config.toml
num_hidden_layers = 12
hidden_size = 96
experts_per_token = 2
d_shared_expert = 0
normalize_top_k = true
routed_scale = 1.0
balance_bias = false
init_std_router = 0.0165
norm = "rmsnorm"
norm_eps = 1e-06
beta1 = 0.95
max_seq_len = 512
max_steps = 14137
Below are experts of layer 4 (counted from 0) of a mixture-of-experts language model. Rows are named router (the router's row for the expert), gate (a neuron's input weights, with its number), up (a neuron's input weights, with its number) and show model dimensions 0-95. Each number is 500 + 25 x the weight over its row's rms, rounded and kept within 0 to 999. Numbers have three digits each.
Before each expert's rows: a language model's description of what the expert responds to. This comes from a sample of Wikipedia text that the model never trained on.

# expert 9
It responds to: Word-initial noun pieces. Starts of content words, often nouns after the or a, such as head, film, game, coalition, couple, and pieces like al.
router:512467532463504512455486481525483553476485522509526481477521487510511484520484531534543535484527487506481512485496478487557479512455526494558481511502492531468474545489499505492482560505485510489464502506483465511487468464501468565506484474512543514470492522490502492535502516498499491474
gate0:490489517483476457470492465506504530513500498525563498486463468525491489460507511536463552464485461534504505504509479471557498494472496495517554531486476468457509494481525489504531478528497488493484525475510509539493504509480511534506499482541522529442506533502510518511455528490486480514
up0:504523471496533469464519499538501467514477494474459479503488514520495527537516505501531485488428503484514485464508497501476479472510525464492471492484455472519433464538448500507475512504506495479490562484463514541490505476477512514489542504537477500515490501478493462504499484485476523533
gate1:478515540461497480483526476463492526471507499461498482475509480529506478533482508474483517500505455556519508494535519500549504481456519528509513538524518502497518468516485535477539499484503468550483520463494527526473464468473503573499494471513516521498481508539492497501465519487494467481
up1:480497476467480452493540474532493490463537476525512554419494471476519532476453482481517501483468516503508514479510490491533445485523470477524502491515502508472472517457501482473549501496513490500495546515518502470484511493527522480488488520481490509482535501510522455480458469518505501494
gate2:515477501509499516510476440483509464476470495481524486489516563510511493514475501533553508492495530482477485505483532516539495482501506450499531529461512478479482499501481500491486535455502502551521470468499487510507480478468469526500460505512467532422521500504456471531510507509511527485
up2:456483513509464498524525484477495493529540494512445477493532489511454483504500495514473491462510539522514468467453504484496537537518520500524504472514495436472524480470526499524535496508485482474513497487489495448475492461456518495509508487480446525521481481477518475451509518523525485524
gate3:460479506528484547475509514503450512463486520499526531411538529482525493553510524543504498498493519561487471481506492520507493471482495493501450506519469515537486504502507506483476517469493530499512523555520488492505447476506484475494514475496484507472484486525529468524509511487488510503
up3:514448523575462477528496550505515543504497500509441503526475551525504491471528502487494479491537469498479548477458516504489513527491531505454503518491509478487478496498517502432521499526506480488514470492518479472517496491501512492488520474500535502494503494461497478505532509537480460526
gate4:504500519492536514444478482497501535504512484491495506534529472465510463535455523434500527492496499478528494530489486506481507466496491526515491540519487513469482519475510464488446577499533493477504543467482461506505502507474510520483502520512514480480518499495429508514510494454499502522
up4:525525518480485513494509488501454495475505473561538488450500491524493477481524497504486512485502473511483484484489491534522508555478537519465511548453521495500558488496460450503534545481486486497500494456491540457509484502513511474525541494510491475514485499524490513508509508534520457545
gate5:501489523502498507488520551537506516543491485502519476464500507516512454470514516520502510486519481448468460494494502458536486500489480503490440519469535518483459513531454525486523540510514479459526498500513506446542474509493514503533456472458530524474490512481514466481500534489504523512
up5:541547511507548463476506506491491528494468505536489486527498522525517512567534504514526474458539483455498482542495538466518514496446477525464456495511480503523477462502493481501485512520520534507495475515461549516490487483494499499473511489466527478468512484518478525516515520476466495490
gate6:531454496512544507469491489500447553512494486497504461493482443534514483513500536521514489495472494538498474495518527503511485496477485509509469493499497491518485527492495480553503487521544442473459490538497468482510495497539541525529461504474492489472480494487533441528500514522512497460
up6:539470507521516444494487485501483508480507555494481495473509460522514509506491497497462494499529482497511471496491543521513496524489509495482471487494480490502439556504534473466508499521505524493505479544466506533511502467498464543490458484476512532498535551489517499496510514559542446510
gate7:516516507512502459534478541499504524471518542529484480471457505511525526521516513544512532483504469481507472484471515519538484478515481491489462497474469483476512567493508468439528507527482512470539532475501496516498454467490501513533534526508482481436489514488500493491540476487494492500
up7:454493516491469504513518511503501509527502506527482462513494506463465497502506455502465502527537454493447455534524520506502494535474465508516533492468478509530477537528544485507523517493498517531469505535481496516497547554523532507495489453502534499473509493521508503522521434469519495502
gate8:493465535523485521483470512575461529469506532512517490464531456489488486522450522482503491506477488522463510488507502488540505464502482525520484496486531483495500532505496453430503508485485510500528534487488468498515495502551493549462518461491511478479477519502510536509497533512520483471
up8:473518510468533496463465506528512513465483501493509546482477496466522520512447523487542500495487511519494530491507508531466497442505518506513519501480495470496502511517503460472457538464488520478488519462514467537488475475518522531497481466527531475532550529517514455471491517461534477508
gate9:471521516489484498507462485547484539455485445516528492496532498516485475554462536495517519534478509485468476485489514495533472523478491493544476504490479458517468504518497504497497514546529506462502542486469460521462468515502532496476498491485483527443511496492495473498501521469513457466
up9:469514480484494475478497487498480549473524454480494517473498477478494474479480476487534525499437506500469489532544532480505506507495511518520497516551493523539527536530502505536480503474497511508536555500515470550516493508554498488472487463499536473453494536513514495498507484504554487501
gate10:517493523457501490511472523528525506493506525486551473467475473504500471514508512498455490509501522505512534446523495508505478555464504461491498497500508500465427518488501497543504526500528477495511470551534533436515471467478511515535490510507524538473511477526503477508461503514504512521
up10:522512492457479494475440496542500518463515522500536515478506462519526487482518511547475507459480546533470511535529509469526485486550501508572507514514510512472511504475500503468514498486490512520550492511521514520509483479497480492541519521485543523464534501537501492529512473466491511524
gate11:492496509540519495493517502550525508474550536467505500527541491499501471516472483495555523510494514525522465499519465487559508496473548500527461451518486522504490516474493503510487517469495497499465525502480503535558444483485535482486489468503484492461484494472523529473505492481503522543
up11:508540493447469517489483500482536523497529524500486473460488482431551480511474500500482496507488474541474475468465517507506511511464538521491500526523473509479526467496524460502522531548508482538491511500464509496501449493501519520522520507541513470478512492507498494487476506448455509465
gate12:499462509503475477476464464534489480488462532513527504437482509473504536538494521491488508524506533490498519522523508459526499475577509526522496503496493540489506501487494537501449535486530483510494507516504474484478470549503521521479475477490522539448451489493521506477490511491464520517
up12:515492509497483485504503469538504512510449499524473449501473504486506527507481527472489491489450474478547508467499546534507466529471511501492547527474509498528538482548478476496527528513450520535495523464496494507558526531511526461479501494500489491510507445487517455518503504470497493514
gate13:506491534504538493521508486517481542475549523512460485478510484503475485463509533513501547509540490493488528502509484486476476510464476506497465498504504527522476498490526479524501531495461514555505487515481518463526451435476530496521525453501507512461517525526503513473483484544511446515
up13:496488527477465522520514523493521511492496493500514491508458507448505473507501557449490499493507481488451516485509537495535492537532534501513458492474560498512480528450522490504488487539496540481489503434483478492520533498523537483493513481528460454521503504500492481534485500507494540471
gate14:530527479531539512501483506521446461485506479485474489512497471505507462540494504481494525474525554456491464498485468458580456505492493487515498523524461486471489504477496487481525512516504448553479481502486497526551491523478506521495483499515514481485514538513466473494530485494504494497
up14:463459509584494502471541494495506513507524504488492494466500487483474470474514499527486524450479515519536475516485453478492474547492505484498496497495523532531543508479471500498466524474497489518530481472502490477489513495492535446492517480511523526467547462507452496459500516498533486511
gate15:523441506548523513533504484498467533482462517479535526513540501502512499517470501540496532480487490502493458514492490532524516539515523477518511514520433494559508469538500487496543516534496522539505505548488453508508472524490489515508490454483512484457483526505505532492505498485489511475
up15:493501493524481510488473513502493504495509521508483507516457471458436447523521476488502496489497497527500512508443497509505547491544482492481480496503497496445546508458501462516468496532481507514552495528500519532531481530509480457508518473540494525548486498520497524549497459513506458498
gate16:495513503495554503510514484568485480524515533494512498498512509508521479496458516561504493475483493529494528510494462496509562523527476507460506516466490543516475449493458540470536546496481507534499505481505516509504498495473457514504500468516513522503519534503505492509480480434473499532
up16:501549505471481509491507491496502520526489505500486463507535471553499521540500501497491458475535499509535443448491507518501528454539507486528507528506504528496499474506487506499477477551489482481495463549526501489517501499455467493511508498505481516479479470456504415511534490497474501479
gate17:508500494457469523483484492501497524467500501479519548510545502511542451513508520474502525493471505537517515484515451529514517485477520507530490508475552523436508506495502457482523476465519492557464499504527475533567485506474475516497492480499494499471497495513533519512488484520500548467
up17:505481477494491485502518489535428535514500486532454505514496501549528460518473483465512503510452508508479525486527497534540512473528516452528495473484525477478461481479523487513499491517499469516537526489464474501503493503462509515510532477538497487490495490502505541489531479545528497434
gate18:526471517521506529489490519453467548488521470475523500555500475555484430476489512505492500519488501500490499537516498510523486483511464529525507497480517514484491524532498527517520485480545478523483549525467496510513507502521509508532481524521548540516500490526509539446543468508482522515
up18:502488460540450520501508481479479504502518496451578470500492509537484505495474480519495495517489503512551532451459513513558499520530467519507508518488481551491472471538506463509492504493501478535464511495536488504528472492516507500518478519529514499500503519534481471524512450537482487491
gate19:509499502454489547463518469501509512499482482488517494515509478493482485536496533469512462482511520540505534452547455524516538502493485483494494468529493501523465505479474457484469527484481527492480557496497480561488494521506499550479472461502483547480474536501477499515465510503489467516
up19:467491506465513519489504494506491519504496479484497473542537474491515503527482503533518489491535521515529541459504479527517476473476533518523501510504474528564513507464512444498453518500503541508446479554517528515514512465475469520482537496526522496532478530524537483524513510455501522501
gate20:505462520538533505442491467499492506478480494485536467464530518515453504475471502484482475521516512491506527528494487538538481494471475454535490533472547487503478576519529499473487504501469517495479514477497495473525497509540477496547504557503490508481487519536479508496533521512505511498
up20:480459513548531446489555482479536480483478494480475474527471486512490463490498461521519477507486503536490494504471504535544531541499511492498511498506506512486503543514518505478499540515471505475526502558470521472532533483530450514480517535518511491462510473536496490479509529475520470507
gate21:506500499541520503509524484530530539472478486488507483459514502513514512499469508542569501535489508502502508501476503516487536454483487486494496484505506480470461505483488472501494516486539509494439483506429474479478474460525506500531473535541509557492518492495505490463542530506479519457
up21:492488521486456483500507506584541501479518493537526473483509518492493481470507508496508464484503529519485496475497478481485516476516456479496466515548453481482464493479482496506480523502471483522504492503518501483501481438523497489464478459520546548491480494472549527464513539476494503528
gate22:523529540539505491492488474538517487510531489540484488515470476510512453527531500527543487499516449494527536524458494511506489502483523439496477533536494522479485469498501498470507504497517499490493513484515468492484450476565514489508496492494558544521519513533477545477499499484461503486
up22:481474466463516521508512517509484513461505489499505506522499513490476475491507499502488442472534468521514483498460489484473506477454499512543522548502479532493516551457480494527486486479510520433497487527491506560527576509458502474504510503490473483483507476473522478490508526484484538507
gate23:538486488507542496512484527524514503493506478520511464531544508490493488480489528483520488494506511537497569464484504534492456535503513487522489538500503464476428476448500521482495483509492473482446504496501482507547474488498485550506477511466480500495489502521543493476511490479546532535
up23:543509485467547455512444499498441475506515485527553526455504492496492478524480514523522481474493517480534510504509477533499482528494512490513445503502481516525473484505501490477474504495517480497487458525522532460509451486484523539480483502514479536526503518509512435508520486484534513528
gate24:524469487480529505508475517503528543497480507509476462465482525470563511525495481525519513521495504509485499473474490498492449510478481473528516492487511513466448538482556508461500501503508474454516517489473493507486472473494468451544497505512509529443538495489490459505523496471508466463
up24:476461516517499470499522507499535525511484498468469495518477496454534535475516504525506522529541494548469476455514541473457510478471491495500485493521497487504470522468538508521534531509472495516500490510454499552496446478471468494529488476533477491484491524519471491510506455481540461506
gate25:471484480506494514516563553496536495480515500532497510452510498450521474525514456490525466478478451520510545473504538494473504496533502507493487466465535480468492514524481516531475472517527491494478523542523530486526491486537495513550476479488541504478515503518501537495522531515483505517
up25:535511527486484480491477479428477496518524508471508463489481495459489516511496511464499492509487516488506539523456546523522521479512498487566473492511513528472479480551509517462537518483526511509472446489507520512503527524456533499464521570502492471511491494507495502500505455504508503485
gate26:507440501456509517465513497541508495476495512458549495490493506515451508506470558524518487492495444513476519509502481505481546460474461449491521547524510481481464497513495490435485472473536485530510507491516477494484478509524506524471517492515483529482508506461472505509523510512503519521
up26:549540487534518532507496500547512457526505483483540487505494499536488470497497490564526515501467489479543527520524542530482488493511472485478487507463431540507515497517515484517455524516491526522496465479493514525499499530458501458480498511532506500542500506521537474477503490501527527511
gate27:543492522505522558506497517534479504500508513475522475516520500526475487521515514514467497459529501541521505475467503506496473537497507454492489502516530544469475490501484512460486493503543509535479489496517487531486490478497503503465539498531462483434515523498506574481534480519466523458
up27:508513496481517525465439447513508522542494508500524473527498524534490521507502542486497484503477491481515481433502518506507451492537482478442497482512466500458474496485482537512478504494476523514505501514510513558537452508480455527465526506510466503502510508492480527496477472455487498485
gate28:532510502518472478465473499490478528451511507479504521496470513490528481529493567504463507505488497531497482476474471504508538547457514463536497536501484489481454500475549461503525542485469476526528504491517469467512527489453480517488494472487510535478510530537478483528522515508491479476
up28:488480510501507487517480495481483489525468488518463501476503568502496483456476498492559503489521494479497529498565530484510475492523450515511462478460535505514496475465508524514503470514519503498492510468553506520490477492482441467475518492518496562536480519493510510506527455484480479520
gate29:469525552503478523467478519488504515481525505497527487479499452464481482479528487543529489543511533454476443503494475483507518481506495503496449540470507505479492531477472475538522483505503486485456510520496470453519448490516499504511464457490502494522484486500520546455523512500474500504
up29:467493533492492485514449519538540488523473484490508534496456499483507518519537526465518466489523563492492502484531517503483463515515522483496544526508498520505545493485524526544495499474544541534541485534520497493477490473492508537512505513492542529503487525480498481554504485502535476462
gate30:517503510467495472472530453507498526515536504498485448508520510477538425494471486520534490538527463492517466489519471467482498486492466500546480469517492522457532519455506505526462523544493491517469516515501521485500463485502487512463516519494490511454493527523497491484518464499521485462
up30:489499495508492473497483462486516516477547498517437502521500525521505507490487552515461496516490492495541495535474469507499484497461464494506508506492447446473483500489535459523456506501525514504525513478482461490489488558508524501509551439494482504536519479511501497513480514525542519542
gate31:540496451493522465504499528497484508492505519480512472479493520469491474496459514499485533523509505435505472504493468495508487489479510472547498519458487481517479501519502455514478529556467514457460465491487495515486488505463504513491494475543532557483467516496517514471546543491507541480
up31:502543515474528495501486559536501542464550534486492526455475515485512510494488492524482517477539489508484536526482530498504459479543527461476520490501536510499498490538504539470508453493505462522495500498459481545491485509501481533504475535512476501488517493490492514475529548523463520469
gate32:504464526487522499469511502528507511491495510484535525497501480482578490509448477519513490476498491504439478470524484476499482489471551447522496496484526527506499514487466481466488485489514462498508506513490473493536473478488429530465478496465482495471503525477562530510492489520485487498
up32:475463471492527490486489482460478525602495505537517445518495533468494496503511542481539486494531488495479511508530542489481516498504476492450494495486503474505514499528518478535522519503479530498475472462522538509490555488497499510537472507523481504527511488541476513504524523491489508525
gate33:495445504474535494502473511508486520492515513491561495520470485510490437496567525473509504490501516486508505499467511493502533548478502480521509505512477479490454536502445472523514471518498478488500510495506498487465480501523533523437476519501505517461482516530519488555499481558492491483
up33:489500520545518507519429532494482490492497508487483465500505541480534530544498518483462501481523483445516500551519512546474505510522524452481476537486510522486510518474518499507487528467517508483517489496492521485489515517510487533494466541539512519529449516513441523471528507498474476514
gate34:516509512508457490456510487525487482534543481490497505499444464476544492488476488550458537506493529475540518498497534479472499494486506523511517476485482471486469530528473503486506496475474434503526517508510491514527505500504486530489479475478540497506458526537512512469530500442454478511
up34:501528492486517491504561481484454490492477504450499480522491499504534508471506532483512526491504512500472510506497495514430505495550521452499504535518500467486483481468510523489540500518491517524534548510550468566539533463509509509528507505483525513504516527539513492481523484460498517482
gate35:547489570467495524514547463475494528487519478475505503476467481479504433503481488472532524469476506474490538496465488490559510522495475472518520490535485481477529482512537477490542528509501509498533477493502523470490488460478515514470496464456504504477456500482482506504496503480502486526
up35:481499485490507471508496504507522504477463539505515446464509460470485543479486485540495522519509493468504518472524462527465485479452502480453522503498488433534505479519488476519544473484492469495522507505486508468519489491506488447489500518497524556531507484479529521507555513470512491469
gate36:500507540493476490494513506492502516488499470482494489480529497488543463531506487517536525529527473489493550433537452534541549482469522496532467504511485522528531523461487494517532465489465496502489497533511460507476498505499518537510434492537510506487472489510505483467493491463498516474
up36:502479495508499493530487510486542484453494453504535478506498487514570501495514543493489488496516487502497457483470494500536469489527541475486503514541531520518496510479452510465544530493543515527526512545461471498480459501491540530544510493536489496535480524479463489483514500524477518521
gate37:509477493506486493467502502505524533467515517483500500500492543521550499534461488527468522436500479479530496492465492501511448447504477512494419538514495473526514500529489470524515530512463504491493508514497514461546483492528493501529483494474520502504479515507556487481459496492545505517
up37:536490496505519490447527510543527501487493505509520519476527520568505507490470493517470465442460517498496462508487476509548492470471567462475458498518493468533516535486514492513477530486515508515480491528469508489481497501463518497522460514489508464449479507513497492492519518529488508473
gate38:494473476441493523496480531483481542499473480450539503476506503544517445536506502502529540513492490473510473486479491491494498498505448507514501486465491491494499500501502464516532531493523494512478455486503505521514494494445555488519447520520493550472485484495470496565520479496524492514
up38:483509473505516520527482489481505495493562499527511453514508516492497516454506529520541475461432546531469511478467444521521466502541510538485499518489514524480515491512498514490501499504477508436508522504453487474470534446508488479492482468495494499515495479545478510489491495479506498529
gate39:503530520518503506438482451488499458520473531528510521477538464527487473451489498507483494510466502539474492529514502476484557476510515487556528505476535529458489484479468470489524504517451487532495469522498508496489506518482481479516506516543517520466524531492514503486489483514523464466
up39:504536484495486522495524528473474512505527502480506452500499459513556504512463536524489524482522503512534505485522522514499501520486533505485451464466521519500490476507480513543491480472477543492488472554502524511476479501497509457501509510442463519468491506534507525495487468466423489501
gate40:557519498463539496484490474523519538461512464496473497496500487493507506531543498479549495473495503557524471484516489485545469499478495469489506535479511497476516536535537494486465518508474534522486481469555512518527537488520521521509476513508464525500529496494487523486460462494549518498
up40:525483511546527508506474496531483489474470513507518496486477506503507526494483523523529484465459473470454500469520484591543519489536499471515454510537503519519517512521476480485535553504525531505530480512523542488540468497459498509505495505514497497527526502476488500509478515526509545523
gate41:541504517492495519502495465489470492463491485505513533497499549531525534537483512553534531529535508482501521488479502519526465502531485448524500540543472500491512526509501473489504530520502512470500513483511514519429436483533532518502483473536486556484488501497492482485490482468499516486
up41:554475471511494475508451535513502506542488517489522489546475517521530504560484518513564507514498457515469487520492491520502457517557498474521491489477466499489509509549491508468444483484505509522493466501481507501509466476476508479517536501529496451459493463492475490514496486496497495476
gate42:456495522476490505541501499543453496509518515484511518459548418529495533503490465507520551492495502464493519495489498496516510460495523447506522498523469529526485515471511506483534510503528512489510499538464482441511477512533501535459471500491509512490522508533498483516533537495501486491
up42:468487486465488498480452475485511494508554484537503523504520517535460486516473460528474502481550492478465516532479473530513463516496498470522514503499496509478489554520500472455517468479529503502493510501513492458483474485511517538487518524505513585525479502507528530488510512464485462492
gate43:444511501513527497514510534508501519522495514518506482483510489506496453519470539498510498515490468536474506479525554539513498498431528482503530496473518503541501514495494512521468516520477516502543475468477469474502548474531522532477481498533523488472498523475535467452493515529525470457
up43:508495509480527495522484508491485503486489550525487483499515555492477478496485527488520469496505468455479479483496526526526457474478499497519483550413521507488503523488488498501438472548508535503447483500520511507480497463537508529494544492501484508500532484483486540462511494484520467521
gate44:478443512509495524492498464511478513520511482493488489478489520477484519527535515511506504491524508506469547498490534493540511532463476491490500497505466550511485515519528516510506507475513477490538493524517513510508463486506416566498513536530494465437459560517491499514505505482499475490
up44:445488467499487468487525525530498518490508511505487504487472526484493483498541507519489537546519538538527513511528459517525496517509503460537496479532489520494497475494465498533485524527455509484515499481476512489486507515509481493496463515504529428482503488519523526539445552538465474531
gate45:513474513475505501493475470475517539512496483529488510471512524500467474522494495516570498512525494525489519497478543464488460508489508497573453515506518475485512521482478447522542529519503521499447511468499482503484482474549503541502468550491492507474498515488497486505480488475530477459
up45:507466506487472554513522500510546507533478475470532508504525504503502473525489500513491488543477509509480450582499524470522469522540486506562525513504505500547522493486475520483473529525472544517513491534517493493475485497534497535533479541472512522473503498478487496493537504503497511468
gate46:512465517524535463501518480522512521516505499481522451476459522525517513448490503498503512478528501508493522525485492515494473457511522486526538493477520519452504521539493483473516489458547500488523482490524472504512493517512520512513510529525564496495507453482528429469477451513463495512
up46:510472486486505520517459513466497459485503486450503485478485514517480495476504488503495519520470505485550468504538519488486499524523478539474506505425480489477495463505535535544509506501534465497480467534487475546471469467500518494441523509518504525513444480528478507520501461485499486484
gate47:483548478513526518536471485479501510470499495522488498509517509506492486511456552509490517480504534500509487481501480488549473465509504483528520478476514462514479464529535502512492490531541497482522532517491442520495467475477485551496500524552517518484484536517469462434503488491535485464
up47:492475505488521487508474489477521549478478515514440498541504508512516507551470486491462446481508472506478444497512499507521493511531504505506516460506490481455473530525475494490463500504495502472492523486469496531506509516453448507507522523506471517469485548456477474495506464526464484453
gate48:505491487462516504510508510500519542525536500513477490526500469461501508548473522495506496463506439501476477468527468491514478444451538495525472485494480463543483516481489487523506506530458501469492503498519507498515447447482520533511516541523553516488544537515480509515499477504496507493
up48:494542453531486509514472501501479448482446463492492502469495519540527503487456471460500450506465492489507544477496546505522485517501464496475529536505544487484535503535483517507483478480480495480505504513520494529492507509507500442513482471520472498464512487497506501528517467524504559533
gate49:482476562537517468496521490495506485501471474482512455532490478498496536545503562494536532467492492508485492488490484477489505481456514450523494533530481484482500499489489453472492528435478448511496482496514496487490464458485477552498495488484480537503480505506495472491492483466474524497
up49:506507498499511462501457519487474464530535506487507468521516544523509516458500491519539510536493457545488459502497516436526528456538498482494551494536485545503486478516520526488513536511488467513533481526477474475438491492505518501490475508504502511509480517507523490504550482528493492472
gate50:517516478543536517499436477498476538470459511489485507473530466506521483501464515494510495548524483523526492518507466532506481489514516467490489453491525504511478493513505446496506549540497539530455490502509524484512502497465485513538509503525548518525475535499476521492510498555535522482
up50:521474490517559546474478530502487473515490465509536462496506485476512521502524537517522532524529494498482480495485515497488523459561483530487512543472491491502531497527484459495499537498477498515493493515486531528468484468503523532516493533506464486438553518482489502542536476527523508496
gate51:510485472474513477500476497515512550452489482483484489493494516513504476558499522508515486472508489487458492462448533556524517520480483483528533513513480493516487543514511473526511492480489485489480495564510501499467505523484518540526475491520512528515529556508493485532451510522562523495
up51:557503489507469467526520497474499491529532495501450505505475523486521452546487540532483522520512488464463479535452487506532519536488504477494511492545493508496501470508585535498514536513533539478515551512527502462503502493516514520495497490490505493480473522542493471509511500497503512518
gate52:491484477471491496528472509526481467484538519518530475462503494489541518495492509513511496480542483561506500470551461502560533440500527503540496515499501530494522500548496476493529528542494462498464506503525496536503495517505482506509454471536541523512489490490489487493527526464472513509
up52:528522516520504448499479503508522520507524503570498523535475501478549498561528507470472503479523503500515502474493491495468464528483490507497515511528541471468522503532493527518482517512484468493523475509472537543463482498487470514524461462478507514525477493532504468549475543512494513471
gate53:519529546491471506515449435530514485481504467527549501500519510539555471494488478491502493513499526534521494493495521473493521481476469466521497494536528480474471479433490519523516512527518503478467475472503468495465455505512489516483477491517500524529508520519550530512540499505479501485
up53:499503520500496536492463508540485497509454511538508479459487510441443462467506472523477490498526528517517519497498502506520524474503468508494495533504492525495469498557511462491488558495483480527518489466483493514516494501548507452514516537497504473514487541510510476526456506501501530441
gate54:508492574468508474492503480481504501541466523533550509458510465509515469474527512482512520508527469486507511501527523534508446429497493519487499504456430471469510476542523503478496462521524476490501499510508517492495493464486472556494517482499513498516506494499483519479519516512496513481
up54:510484463541578534498516525493509513493484476500443529488495518519556496516506498468509535491464501495479465518465491507488477490482476510546466501490534537508507519449509521488441511513491513482486505525475499499522506512448544480488496502483544463517503526504542515486522466498490485504
gate55:507498555510505485522498496528488513468498495523498529521486478517515464530491555536510499528541459478523511505475474531471493479495509523527496514477468492478496503483511475519533503525530527492488507456497501470481429541504525550511495490464514492501464502451488483518427501533521520493
up55:590529501531498509522476502477488464473499505524504497498522488493499486459506511478515497491522500514509560505532484546505475482531540499491509532466512519486495509440476453468459511501503489508503486518528447480516487487487508481520466508497516521519497441504523499461552486525505498524
gate56:532480526497497505503481518500501553528490508504510508505496463489508476492534474531527552541521535491505532504529491483551484457481461536542483475476489530489502479549461498462511515475509471504460483493520479455524506507477522513498443521438517529491480493509468504496516494491531504524
up56:528549552536494510487463533510463524466516514483503523470478505535485480489469513513513483451480529490537474513532476517483523529503457533521495501487488526491491500483521458505553501538476479525495508510485502489471494519501506479478498492482528442495490487523489481530507459422523490494
gate57:546492519521500517482513521463476541481515476517483503510504516438508504560495540518501517530493488483488563522519513529502486533487483481511496512504502494516500514507514462528529525561468511515500495500501526549520500459487511529499500513494479478548500553465444485521463494471511475476
up57:545492528462482524503533531434513517495476522506485497520535488525466512501486508537498477482558481518495502475504530472503511449468496514532493503514514518488475506467509484480516514494555465469508463492514494480516483516493507511510453507422516529503492489466508521483484568509496518503
gate58:523505518520534568464472482511453484492512517505484490473529507473481461508478495530524497536516482516508465530476490508554522476504474499503476524489499482493528551472492447481521516502500443483467475537486472502442489486491485488505488468520472512504523518523476495485499473523526518449
up58:505503502515529518521494496523489521453525539467469523485470501499503449517464505500517507501581486476503471457469476473511501521517457482485478466533512501501479513494486464486522520499474501497512525527492467474476506477489533527503553513496462508548495563480472465491533473506503479514
gate59:474469522483503502503490491525473559534500483494535481514515507468510457536458529513491537502544513507500478521475514517463463504465492481545468547500538522517495501533501496510539539527509486503495507511544477478523510504512479521516507487524492473505533515541529482568506506500478533543
up59:531500458524525505496492525489494534498533471505505471534490512496516505535508532458516522503480514498429530519468505461467478562533461540505532481491518485507559493514519500474507487514459502518504482473502536569500527475485492476550479507530530517489505478487505500481508512502513507479
gate60:489470488503540511480518480520446514437478539460454494516545476479513465548482515473477475449488502527508489461522455515529485508480471483547510508500509483482483468498474494487494495533485453493489507487474495519504528504490467534496500492524533498496519530527532509550508510479515527490
up60:532495472510518514519499519491517502512509529483480512499501536485495485509492515504505539490520495474517437495470517512514497539531534499480442474515553504470479510480428504480512536495482522533490445520503529488515488501470478447517478516508513478458498519544453490443500497524524498513
gate61:552493500544534506451493441517493494463488544539508478498498499502536495522513500537507479479463487474516513487501542466462488485518486454525469527490491503512491534563485523483486536489537473537500495495493443511505512480487495513517478520479484528470513529496474466499524513483530519471
up61:549503522508490518513495466494485512506464533506501507509565512491514492475473477504491547501481481484474477526511459508510521502495529478519505492511509504509473513493536527519499521488486540516496491500513521492513533493460468562543501518456483485454475540509507511464528481440555557498
gate62:500490480491513515442490495464514501510488509547501524488524503501519485533488509464496494494528521521456537492517454486509437494444503507526477529522537478521510535480504471510522500553529447512496519532517464490455486518485527524494488462532524501530486490506524497486523541486508540473
up62:509525471474452499531519514501487490502540513483520495451496492519479492507500478532536514476491477548456486512534488472527499524488513531517473538515519487489456482508484506493513467498533461493499482481519520496504525513482430486472524469458448484520540487544497474543533527506466498496
gate63:488480556507478565492527452501504499454512511515515489495502492509481461520455528466539500496496527475521530495489467549540528504505521513507493508501491544521479492474482542491515483460495474495444501508497486489507420514532480503485490497477507504495463540480525493501496477492520528528
up63:523477494538487533543467532485456487533488493489435495520492480472528509529544502522482468469513541504497547510474495484501519484530488517481449488513489479487478544517506506536493493477533498524512471537482494444471460483526473490511498514495527467486525477499504517510527507492549520471